Experts of a small language model: a variant of Adam for the experts.
Below are experts of layer 4 (counted from 0) of a mixture-of-experts language model. Rows are named up (a neuron's input weights, with its number) and show model dimensions 256-383. Each number is 500 + 50 x the weight over its row's rms, rounded and kept within 0 to 999. Numbers have three digits each.
Before each expert's rows: a language model's description of what the expert responds to; "comes after" lists some tokens at least twice as common just before its tokens as in all text. This comes from a sample of Wikipedia text that the model never trained on. Tokens count by the router's weight.

# expert 6
Description: Pipe separators and small numbers in sports career and results tables, such as appearances and goals, plus race codes like BAR, ENG.
comes after: " |", " 1", " 0", " 2", " ", " 3"
up2:597496439448551481464469534545574545545472442513533491442514501504564395505524507502512476473464437511520444443589506427440534468511539530470557558442536457546509504499479578452481537556473514408518531483614543439452435474521532517474460470497510509509534524516497480574536581474545513520581507566499452529497626489617467529567449550529478547476403463527543481541568484588463563479492
up3:517603498549498449531424455524447451515528474430476503518439414411524485539539478554465598472504531495505572421484528497518472498447453498472592441561588491582513489493565513526525440458433452507493508500429516536433541548456467546425474518487641542504487536455467482489458518451473574507474549439594375479556386481471428559477475606422473462609488450490470447522444564442470584571483
up4:407556496569434413554505428505512500452451453554514447522546469512468468490441503442422504553472515498519463499494422545516511452527412502474498436472494505462598476433436555477569484556529470550589466499506533584527487432486444478539559471528490520573508471439510471506479549440474445496541512547546561419567447492624529493453441441566456472483527472491523557450522477574530458584456
up5:518486567548476422498523498470479500485444453593544500555588470483495437455506506496517510429460497489523481517469469630570378500471495543509553542529424565480543481509488420454551543474518573534534528451520509460569498514566539470488421456436457544504513485522472525492562428461503466522435481569489554491470536423484491578469518435458582524458427528450468557575505561417404534485544
up6:534471463504566488528518520478497398573543536456473493499508607424502558552435526467484468429520553503486517465489527600565568545487540410437464468512589448539409510521466576564493604446597549478436511551568566494554522470514564597555519468492528511423440525461572543546515542484472454495473420510452575560527511486424525420385564481498509472545537439507460512547435506429528596416499
up7:451484616548483584474581469546572486456425434402420502499593487483440533482544602486413497466501489465552506490505414552490529541507431538443560447511541502556502489571549522555489459537519534470486496498471574495501495470468542467471420548519481465374581520520558516449502535555488546576520471553471459573502438483514461551546455484499546468505470458443471531462534519432530448465540
up8:535577499517524515431463523480564549413462545466572463515588527501452558533564492373505530439435549441550570565491608498558530500484462399514465526474434467590495492528509365433491466435527562476585548482514566488450580569455502489576479450544525479598450509498523525401527501507539436433543535452530536402520403458561458437525460535423446522427539439536488600513568542480525484522535

# expert 41
Description: Pipe separators, line breaks, bullets and heading marks in tables, infoboxes and lists, e.g. census, taxonomy, election tables.
comes after: "\n", " ", " 0", ")", " Title", " —"
up2:447532526429528571448506518569530492531471524551495505492424451424536549552569466510453486567525552505515478567557481577539559593438464440481520518494565547558504435581440476521530450550423470419568519537449443513483459536539535561476573587468476413491468584464557543460518420504443496525525539406556501467527512418551462582455495478434421422544564457562546454419510455507470572547556
up3:459470474491487529433476506463485487532550562375524439511467426472449493510551529442597430501574490469500555469497554545520552572542538442449553436487409520492498529509562492475529562496554483469499389493565483610550484463500524511543578498506572600481556420585578573425534501519470432467551473555476561469570483497451459568492557454527565454577532457427501354571504433599542564482550
up4:590439517534428473501578574533429536531594473492516492482564450587506530574451544446472587484541479528497500493481510417445573491529540524543495483494475546445438429454476429487512511474524526609447583529533525565482479534510556576429564484576517525545473522456495567522543535532551437540572488502460492452458503408496499553543563548446386551583476500486457551551547443500513440464412
up5:596507527424624489470589437490515499468490470509561594411436559516436518525456444576536538505515492418504588589456452565533557465553582528440523496476407479478462516471534500547485412451545502485521526464533476441439549548454464527532496596543453512454513438522473484517492466397529438504469570526539538478592484479481459481479498466489511521454501542499495457462462555557492501557562
up6:534543489529445472437574514545489541443425559448449612505399541460493377414487436439512569569465451541577435503519428514543455534556461490600465630562434507553477478487492448514527520485464507533446536433550410466485571385441592467500532451501482431442490480453446434487587462552481441444523409462522504512531567459386469415570503459423426462434536486497537464519523442465452520506473
up7:519526462526546576511538553564500578524534472513444520543550506557409419519409468510472560428507572524591531520516498496540565427437483459483468557512579451562454448446485542556468541429460472435596534435439524534584459511582490601446484471554429425456510550497518386472447471527482564524427514540558405572477557460490581567487530555492536428409498447476505476538514515433466465549558
up8:439439526520502458519530500474601523451469462533457505473445463509629423528480448400543529519512564457579479594493542423426402547549535449540572518574500545468461481441486440528576499437478490536449470437500541510470489399524512443458483560482531520478487486557415480441471583488440495499556454496509560515502563529515532603532534578504498597504429451555531554557586497507488539531448

# expert 0
Description: Country and region names after commas or "United" (Germany, France, Japan), plus digits in coordinate decimals, years and percent signs.
comes after: ",", "–", " United", ":", "°", " ."
up0:598539557497489466485420592504455532593465432549370605417463416439488554404406421501488475511463413468452518496505514520571500455489518447448481544525486586475428497576491459506462526594523578466495473432492586427464490444547564537496585427422507522430538459441550513558543564452511521565486461529514444483464513492455558513500539529520510569557488469542429485514562567562441527466494
up1:556545497531537422452508427500586526563469400453441517561523532487502537459540575505487486557584461514506427398447485541579470447511541537458540585424491505575402442480461513541540533520444468495530527467530577476487574508480569596523581478572537500533428479526500521509484404463452552523528544464411503497517539417406454445527571483389449430497543592511471396460359487551516599495472
up2:452500603449507574493593492481463514495454482501447555466457514441425493566475540562551493555523421605584537526404512541522583543375504590481464545538481566442495404475456444489469520426444502451459481502448509474449502517516418452511460538500528529541502548445440443527403387525555387534546561592454546507455478469438494469546504525487546502529516499516474580519458525482467608513555
up3:530482482469498498469569517517517491400532583471501512534516545573596484489421497460447539505491476471408523452430544499541505535556531522436502527507454471543532528471532508547468529418467397530530519489493492410424538455546521412446440508548468512545554537512494421506515426502494535498544544493567499520485454445524465520537348412505412568489553536497520593508548529492529583498504
up4:474551480602514482434572439544560542451422563568594479481388553561551429422579512479460457477449511584452498495387484539534486478480425453428474568553510463481603504444454539418427496443573467459427520451491545426416446530501467544521433571575456509579517514448415527529500478529512465384537489478477433568437452450507449529475465513503434544567445493565512470523507433502554471546539
up5:474424500537513459443439494562496437422418420561498438470397477477521495519526518570522608485542485425456449533378422580555553472508473540412551558609478522548493584455527586422501560545479567588500532433482557478603552449470517539537556528593514572484550580535545459475429402522452533447532529485521434469568507505454546514503504478433483542508494465593493408564429513460579518475392
up6:522505563554479582496513426552561531597493525538482470430587501435486491511480497573435531504471557468587394501491555495556475497468452488462530549550522500534548528530391551511500494543539442563581444452587459504470465574506593423494446491510430416509469413436479523493538457507504430547489460443552432490572438487492456528434428483457533522487482544473454546485465460487472501530500

# expert 2
Description: Four-digit years, often in parentheses for birth–death spans, season ranges or table cells, e.g. 1891–1973, 2008–09, in 2017.
comes after: " (", "|", ",", "-", "–", "age"
up0:518573505496558481494450504444509507484366463549549549467445462498455541565542467492517447564545570496519479584518470522482421487546504466505494531510426476552466472531486444515577542499453489530467457489519461464545446427534530459460516501471500490539546540517512452535523568580559494556458452526416498520384525448511558428536476482574553496461426492530407521572427433532557486398413
up1:548491461475459498547522472535496511486558456557548509446541571549535459528507532453515555435559590579405439549439524489585495573528465492401606459449578425570462457483503439606501525521454545564521422508530445529584539518383562543446527546601529492544412531510532547522523467452481486536529530485562414501517577530519507478438420481521473574562548436437444437559509454538399504607528
up2:427466455524479449522409476494451478598357548498414542478510486454467430464583536541511537456487513539437520444585418520483551446449511424530479530523454526494434542531470521500428502527519533534603477423489484569503566507488402490468508507508540461442529571515504510602406474526552565515565535537457532556405502550479491511466491432544536475410425513536526455515578504474495470446457
up3:475520464525570450556520439549427446510527580499447604483518476417485598570470420532463488541468481530532472526507441517504522438496415522444513406598523485451498445481441482515466532486473462477502451511575565429422540561532500632484595479566505507445442554436469579544565573486633469457435470567522458405468455460496539445590494494459575426538477541555481432414496498497437454516442
up4:454486514598522449518455486419477505579565507595466442464477528544602388524452520508494448471417398480465470421439519456527481468493545418523489447436430535419498549456505557465495418592408508566528445431566464523477579576556500488492491497491467369544557483573478508540496557503526510468553439495506540485463486492409552399419473496561493494553537473457461483455424539489480487433500
up5:506463541487525431491446571504586462569433506474559533453492510515554530493537444528532509513566612478489453482507516594545422476459490485576568531467480500515515507479470551443435531504472518570546421530422459514506540531543435435380491385460444541535476532530552544466484540503535514488618618417389445490447579533477471459487469481473493517407470567506496473531489483474467466449467
up6:509474502529456578566560474501576572530490536511553452427412496535559548510535562429474493505480530553432593487486551559551421529499426454493552444521606555492521505473504453541601551492460524533509502515479511635470517541518408566480475482564496493515423601529420495605571547527540477441566566566585431515499444541502564475467524522534517546395446585500491593423455554528392488422580

# expert 34
Description: Nouns naming a person's profession or work in biographies, such as politician, actor, singer, writer, linguist, career, films.
comes after: " a", " his", "'s", " was", " and", " an"
up2:479555526478500530598583607407582548558473534522480402540458485401518506551510549537489469488391552561431501392515498476467435500504530471528563465493482560486456535495427448457466501496512563523572517448496547487524410560472427630467439548487541528538486558453520498399479560441519550515524528418552524433483535474492497530426467463402520450538524509554504545560531545483472487473533
up3:434439438511490477565477507524510530473506476433538487498465554473553470512515524539489486509540525468432448492443513543526437520441550497495511512493541452444547470501510518581482489519433471581531443614537531550481460533493561549415514413446468427487507473507571557538551538411468488469504451487463535438571448453428457532526536462562486542506494541422478451528555557584491510554504
up4:490608445474573518486518432467554537589493502486521506471536485506416528515502488510485440590627496403506549571498451595493543486523399503589538566453549469444476558512566545486521521520390605441474376535540485478486497487571584453441476448499481421539533508569515568514489546485520470537551470564552515456514451425434451417461451422545478504418506564482556536535518415531444547454495
up5:508452503511427546486576552449505548471548532492514418481494528506524571533549544516468476393539458465560562474491447546451598565583468517530511399505528519501540554451478512524480473517461521560532481396596422500438480521537461461481458491490495490510445477517536478403458531576483439453469540497469525502443544589482456509519492438543549535570534497587478593437495509465481465452476
up6:579527514451438546408465470401401572472539481452536499454515599504442532488473443407548522455573537467554500399587439564430576518415559507457581470551535524541474548578485511425479480510497435544532405477565535451486419470567543518471472425566512536600524493523490605453512416555485586556499589521458595402614564515602443470452528516556509496443448487530493535459524436600538460496443
up7:539589435554509550555567564493566462528500504421491486513470433542496503510532454539390466446462434595577480500508516471506434476542573456483508468513436495549492484539589426526580441473489505445475516518613410509562460482499475423503533407464545492530509515518497539427425517496463511519434484589672478449482567535491538416580555578496457557467513477529472472490473448515505451487473
up8:517551451506514549458511565493507504395502575469482506510514452448600426553460460442478543508426454518533500458504534379434538490434555497456570442518509513507492456492573468475511480600456508490526515483508558428474569514454547517520613451503576466473404540463471490536546396435474513492526471540523499493552385510437465507446479484533511549536480428532404469513424550460420466470436

# expert 50
Description: Abstract or institutional nouns right after the, his or a and before of, such as advancement, abolition, death, Ministry, Institute.
comes after: " the", "'s", " his", " a", " The", " their"
up2:457535530494506454509526521509441504499474496484497371408500479476602479441526453497493577449473570528414524481531464479489478490509536410473476538492455540449496515440544505515560579521391607534426483433449455442437579508506489374472484461554531539568465440476533547442465587414508477488562494487498469610594531410522520518433566425382463482470424573517466445454434457588508497459533
up3:548559541445383466534476472570601466413460505496465477487507532447488449525497545532568405570529505489474560423528497532523566453442380454519458507462427514584493465373551447580516472433402480493503547552508497471513505505424548520411495479426532592434547451411442550500525591451524558598512527436567485387475430516505489446468492486479509529536550551493487549470539554518437534437562
up4:415443479523557482507505455508565596502527562571507634490598406516505454508421470569500488439529534513504416464402522464484434525442525565569440448574519549481506413613549536489453530439539512523442543470466413540499456512566536523511500548554466401518515396479572636502433524492423481574546520523543490465501490566498530419553541517558507458520496458570504414405555483528501509448513
up5:448595431522474571535521436486575566534538530528437575489544491582532439513469436450468526560462567468456505480491400563397557470501567568532550492456549492500524509496531550461562432487445462511542567471488471444555422584498422531514469535472552465451457443467536434509586538427555492536558598601595453499530522448530591454469520447504570387553564585420495476491505574426578510450454
up6:502490603482461416509415429507430450475441432493601430506557573540516588484526568472446639494416569418506527410492481531493542462546482443477464477451491466473519454498469549470531557555508499523527410466495498468565484551514453529442527476550532473568513484538486411454523501520550408480454479511433522497521532400495452468545499438458461517483509502453530460485422497520424409433461
up7:510490516493367529509517499490485465527486530545559494559520506470505464475441513507459526443525511502544534412448527444483502459545495546491503572467513389412478478520567437530439525398552455567552541559442603459563561560591555458468473512523516473536459470508604554504514541559530489540415516498515516406418475523561574481446484376560386528478472549575535484385451476452459494558502
up8:576561552526610555546435583470480537505484538463495531450517505470473504414459523519425530421526570575447433502538556533457382553603551500551567442522441585438466544520458511482514450539490440438574531444487487512487499530446481597466545459556501493609550567474505481592492516553569543495556478478492543564572564508583580476488474486469492478433412586560568531449443463526430489496524

# expert 40
Description: Digits, decimal points and units inside measurements, percentages and statistics tables, such as 0.02 km, 40.26%, 95 kg, aged.
comes after: ".", "–", " (", " 1", " 2", " 3"
up0:516545520503446440451489509567459564445445507476521476547561455512523459456505480518519455451459461530445512557517481474412592469545484492403451562469448526464513548559536501517500530509458525512424511445590447488471552454393418376529477463417490533456509451426500495491508586550426469430572436553544527484565468495512447405570515551468425540488474424454510623498428400487560550443499
up1:523530459476465432480464548428487491548516511411433464471499481539450565553466530522524520518523526434436460563489450474524504544525502539493522488582474534475482518474448526551453540505523528521512494474504513379490458450503561495525458522539555544467535523526619492563445419464540497502520449606609482608516489527507601623568525421510452522480506566433572508551381615559519572485534
up2:455515585420548490508555579474455476466500562523520521483536487499535474430568622562580615456558593439524476529492498521493574546461556487541573492548428536494424502535571574504467496430582520580438554457518531463505475540401570571533497523479542568490439542514506421448521539421430461518468518459574541572537457501491547466432569523445401475528556541580518516511431464490534511486444
up3:564580484562576475543447421546553491591476497486478439584504426458530596480525545505434443486460452556454492443531481425511475498558402517507488536564456520558442545415498469579541561495465500445546480527417495492499441548447398542515505454454444496560502501476560530595477494460560449547611498408496385510438592535473431423543426472511495611485487458498583573470472522558413508482418
up4:525527566441534492428600455500526478532553530507410450529477506504528504525458484438541432496481557630525554459466535472521513451454497412486498484476573504493436512463432460506551456499440599525523447479560501560515552480532463462401513538456479480476523468505456500535411397446533530501488515546487422508581451513453532489469518480526449542513529464467423551459594538532446536494491
up5:554485533581556419404397526602476445552449508498521489449529412537518486498455420484626493473465462547530567541474516567567458513580456451521562520586501521539477480494460465548516534627477471405531493490538508520576505592457623570436517471515587434408489559525463508562405562574574490485550473581439458604384577504502560566509522575476450566443488470546495503587525501554396561434523
up6:508519535482478564549428585530451557457500573547416518485446532509456507421470520484514491454559491514522493445481521542401523533573503536575477565515548463496440455481503469476534418492503505484562417485433445352511539492519477480441492476494575447475508435552476562537516434459535472467419440493546524484480508411434472486434459547632547453565525442545488425619427536408442446478452

# expert 53
Description: Row-starting pipes and line breaks in sports standings and results tables, and words like League, round, Cup, tournament, season.
comes after: "\n", " |", ";", " League", " round", "==="
up1:491500499540510497546522419423473408598493553544474517463474419513502554557462475522541595485480495508536575428551537488504514531521540479523546457551533564580574517544564503516555508434458456536440503492558479574502529493484540488506459408472463459490493452505540455444463504509524458461488538513559576534423522484469516516464510509515534462544456631561460481583411521487465590510479
up2:435397467458461532553379458489450461372558532597573471499518527570554466519487555423482514568567449480493456555481501494461504517486551494493547486450587482458512544418600530499515531453422447448484545398516536380506542556474563581424492487498494429432515628517463499517598597534536536503567506530525480438462452514411471470392499513466558539568555518535544493560595478519562534555514
up3:487488511446451547456575508481544460385455561437509509504483574460525490470523491469457516492496487565503530591402499440543484495568452512452471555530504546581407570570479424515557405457641449522543450541478459437495623541492375523472460566534478460461459519480468562527449467481518513496470445448461480543511508496579474488462482549490494540437546414536458627556556473538460517472493
up4:513495450487474498549524455424497455474472463596521470520568513542504512499459597444431510508545474519481443519545459524489549562469510452531422459516440496406512416490410456442503537581526521464511432489421436457467434409543441463571450608465530455471456519458499482478517447554511554463521585438527524541548488482505449582493487528543530515491509463517517541593549511543516531491484
up5:509525445512540459524515465515555459495528517481591371533435484460469488444427480489512399558513576444511495482526562559541528457488475587575510484543552610529555505510459407395577481575509442474487556550477475460554457495503460532519443411551509512532490549483432551466538468444474453516542478499483509423436472465466445506445408462429483529510434534604452561399430560524561494493553
up6:468478484531506506476562491557480446559556456439531550499497479573556446578435565545412487518421441497612534410487520454584587500561570490465470520478556495499539508459404526513454439578438549570574490504584432529603513471446469480622544565492502461581457526425489507456578514443493509440516397551561497440506526475510566461415585506497549531446461426396456538461523520499432533545518
up7:548502512431585469441473382529520467464415557527478464423502542500569487530475608534497567579472434378436564518519595511587493454528526485527457423406451537434574434503514607467488583493534487438517584505550581514519521536460415463535445500496552412424468552486570579439385504526598517597570465472497499486528572580424546455448540537534536446586467536488608423515468484452441519489596

# expert 16
Description: Sentence and list-item openers in timeline or event prose, such as line-initial dashes, In, On, A, plus following event nouns like construction, tornado.
comes after: "\n", ".", " a", " However", "==", " On"
up2:487452473451485577448531494550545513566460489418533516436540478491485500598513502515438502496493527531472491428397487493430541491522507572496551519600517469508541534515499565585480551434531453486503367481497492574475429414517589424496549620483468518512528489501566490572573494473527422578500452512389519538531466497501458500511497523539494441450490546454472420485581416438497464563507
up3:528470463450465493495514413524561489488474470462492417513438537534540596412453406436496473548541541531484544519604442450440456507552426445551500450426498408492470438466504423473591514586507524609481505452512612525516596498416471498530483524547412416495554477441477545535444578435522559457440458495431452449485553439546428474560518527452553526552578511527611581438431570539401491405493
up4:505428497486453455481445427525545534431517530534498496413423537480557601392483431526408516495519507506405556501477491544438590393466616498449451446520509498465541479459546452498448479474587465502469554476451466442464448460540449475521541529529526478504428560540419450494451538439443509558510517453479543527412452503432438594438489510463597422490534422555491449470460513489397552483535
up5:462479578457553452504412517450478505411464443437484471529402543511462484569475452518429535468486560452565493476498549416490549478556506440664515527471491517405555571539448459506547470487524467580544485508460483518582516459526558507446422482562400572510568522545546491555477459557553477480524473473466429494505568530494463545484555481440458502464470505543512551546408504450495490509546
up6:496521491518492546432494417591434535435522493478563396492569487417592518487588495483510492408522483594436566542553528501508569556493364456469527502498497470562502433427529482508506459526474508518472532523542431550462443474451552453543444486528467433558476573457461404436561553424549498459456557512536471493480483490474442578426537518468612414535387451438567604536470485551412522421511
up7:553389564448608448503539424417391528460497489477496491497522508482515537480461383516434457474458422486487486605476522434521487468557512458549441462450577449584510436539558579524524503554480535550552529517474515408473506499575517518441563504568504575515531570466499534436483555558555483466537532401496466490430570482534561413436452559527576449487591482532425441460461449553510447418523
up8:522432463452501508450500471561545519549509480553547473553558484514512556546444530558520450507529454527560530499521506529522467504501541505482595534507556526468452367498463517519525555515575558448531495567419466521490431538572565439498518461568452531518522451479475574486466471491565405481487548544492573473455523488577546457484542614454532545561581471409434462435532496486391448446503

# expert 24
Description: Pipe separators closing rows in chart, census and league tables, markdown divider tokens like |---|---|, and dashes for empty cells.
comes after: " ", " |", "%", " 0", ")", " —"
up0:575464554490474483442537540401453490470406465533572570490466522503512568493430525505523538500492512485431512545495490553489494496581392408584456470469500528583561439533572467464520556574606459501554475502536571552529530512542512516518492389521561498522508437590595554609468548475534540437446514430426534436493467536424450526420553448461506527521407407435480428496447455488457410468399
up1:462537556553532569534484582566481465516506536516532485583486510429517479449454572479423496434492409568444569559506541443557446553558536543477441490561546514569516442477411504419473440443494541444444544399491387550378514494533583456507487480534535516441533404565449524450587524469476438517562468425442464536443525450445445494563404551510578460476458538547504580466501565508488525515509
up2:513442559410549557506436515447476353570372573439469558536504576536471517555437443393445623500590491555530529549432543456563476579599459457507580511476499477489511603446522440572535482458432553515546481489538545532494586469558556521454482502462511441419522503641504527467538564574559519479482507469522423495532489518461456482478428480524400425526474480523442429565485419493552470521413
up3:554455481581469524474401490517560496510496495615520516457439474536539557502473424488504516460531512424435493496587514538637401519471561528454624412458546457501533535449511530521480549545471454476538502480461513544497436574551456442599469405438421547518576522369491471478466426521542471509428474480488539498509636552523508544574479513502493454502502534474527482489560502530463489490480
up4:477502553491446476455521570547545427456516484541512436553513406523447521413503369558473481546466495536442470528441532544551459460570541483510511440495394485452565545463433540507448517509557455467492551385545531524506529449490469508478575507549452533418435500566548553589529495519485477482569439566532420479404519481516524514522485433485553604578464529489419616431537515389514497449423
up5:434433567560545504568422585598539488554498572458534468490470531489477562422455535512525542490506602550525572552536486421435523519434516489467552534487427522522434477450442488532523465444422555506527540484544475463512449524559416445489462465446472541472447568411462498524583530412464480486509386534537441467520545390513432488467422546519559487539546534479438530570439538458472512471561
up6:534477564523540459493530528566405503434525520446462517431526530497558523488548480432516602514478482600433480534487482516430557488531467572509541522511526357496501476555477449477566484452476559482561469404612555395475499462507543574455531478520524506455466587460427521476413469511521503592536485577540496511504409450493487461470545537472562576544530540483503582562543456470426575512493

# expert 54
Description: Month names after day numbers or "in" (27 April, In July 2019), years after months, and commas within dates and addresses.
comes after: " in", ",", " In", "In", " January", " May"
up0:525530527574548510503515498498481410497508491535423483552453563551479471563451440483517454476558464537496557555499372571448496485501553491492483449519512479469375476547406432516546560516478545480593534565489485496504544427531483473486493566587534604525512575451376444571483549471483470415477474565541494503509565495510511497507491510476597577418540505452511559481483549444554468532468
up1:519523486540541591473588454488513423397577547431500545479567548501476485503442542443455603477431420605481504556436444530443503607554520501469527560462445520454566507495454533536502478492615499491555474508523474487449442498497454524477420525575463375572424541564525435400494482375531606497441501596473549516502437488429488529446513522524515552461528477414449608529505501471522558398432
up2:557474444446430538465550453422534585499538399467465582540490575484446539473541459507556485555527553523398455484576437523552442479539433431534577445568560396546481565456499589456504507493482482544483567472455530523444579533568423508481523479533399487558585524499538492489455463485443445565508563556443561488555438441458463486443508513459455521425493410541495465477515506574512548385549
up3:501602491493423529558435460496464508598500519490493527477496521551505492478491560554534444493445434492538485414462577436487521553427460560508566460424453548417554610509438535383417458519530513483548440373553491460539568535597494480459474479524586382518468475480441455559455478475391531539424483550461551413487538539440475560517479453523460508513529346520435424573545449419475556435472
up4:515406567449427487453449509440472502556561534428427537398557430507499460479512497428529472527539600536464494486494541606539560411545532455471498521538548521509551553524434475501485501571469480437518422510439610480450425432441483434445587474385408490546515433554451487490431410529469592526478535418496581476535466451544592350474566484522574455562518412483545478492493503511469493493485
up5:517541499471525472451516534460449513471533429460555510521526475480534544526446538555518584438474430469517476432484566418530433510515428535469457482479479399541502557537526440536500567495451494493483518549576476579573545493472495500506508488454513522570470450449464477481533443466543452537452547533512411569502523545487539571482603531545439580478552440536503483461529483547421579526460
up6:559515419481516433572416493413550497513459507500506549511481515553511449544465553524501434537542477561510477544489547510555429511446504453467552546510448423469582530559543544483571508523499494404484542582544542555546503563517488474569465439480431434530569449467399561504587487549525494591471524528495520595552517382494483579527569543458465447555416451588599540560571512432512486580504

# expert 15
Description: Subject pronouns and clause connectors in narrative prose, often right after which, a comma or a period, such as he, she, who, but.
comes after: ",", ".", " The", " that", " he", " which"
up0:488603495486517435527472482475421522468584488409501441565463542490573637466574594531470544556508489597554463534476455536566437432501570535538445550466503426406425547509456482418507528489477458559484527514478569598557534563537559440590432527558492512393497462529483527491527525528494464442572475439449366514490477558547604478470477435545452531479588418422471494457475473509513518585478
up1:516512422489529542488426498463527572523478495472434494458450419526501490520508628527499427525491515438497380453556519471519459503530511447452420577508442524529527501543513494598390492560514447456554417558454460587443453482519486493518518417498562534428552436493538443571562486471502462551446474529478489477461564505537456583473507481441475518500587472456546453479453464436532475431531
up2:504483417591428503584483532502508455408457530512418517472583554479504613453558490475601481581498528408503445460487532430497500530410513570524456445469532452434455440468510495527574492553496550572525496557525531552517582504483497515603488512502484491415447519442506422453529588484412540548425571524487441462418484499555478499498479410495538459563554445459514602532487531448532538433578
up3:588519458509471478583491549501530425435535528522534394437584511434524557399585501479509466451470510482412475525439412531493569484454451455585517532539478559444413526484536477424498471539448389500531563566531519461491627482523539563517525544508481519517514481486522512558577548475509495434533475521516465520420520556512544508498433463505500529449492464484481461536558452532475469554497
up4:434545499565517450488470500482530537538510511441427492539414465481464516506451438454436528366442531455438448458478536581498510458485473473487573532440486478626509538548553515413492398466482472541486513494566477516529489453484479401539545528560521492499502529538559376539472544545402472495518571535464504503481599490620522536531444511435540510459421419476501460479458502478427425491542
up5:515454475529411506530444502497441533489432595506588439485456451586460425474522545572578514460528483450515467469443534544514426557468442441467618582565477420567460432513489515466492515587510447522568397442454545450438502512369463472458467547429533474444443558519504518454527541617495502538532598481568515511469464463477482551587495502563527432513492486518443471529529499472514494494424
up6:475420604514536447515533450457540530541445525525546509514527492526454511433464594522466576406435527543377480454529561442506474441537435597566511439544440531486576509518485503439472516458528452558497480476524544467637435459591569565485490451588506555489504505430478481476607589527439539491522511419451479483513476375483542585454518468561531565485539459616446509523501490482481407540518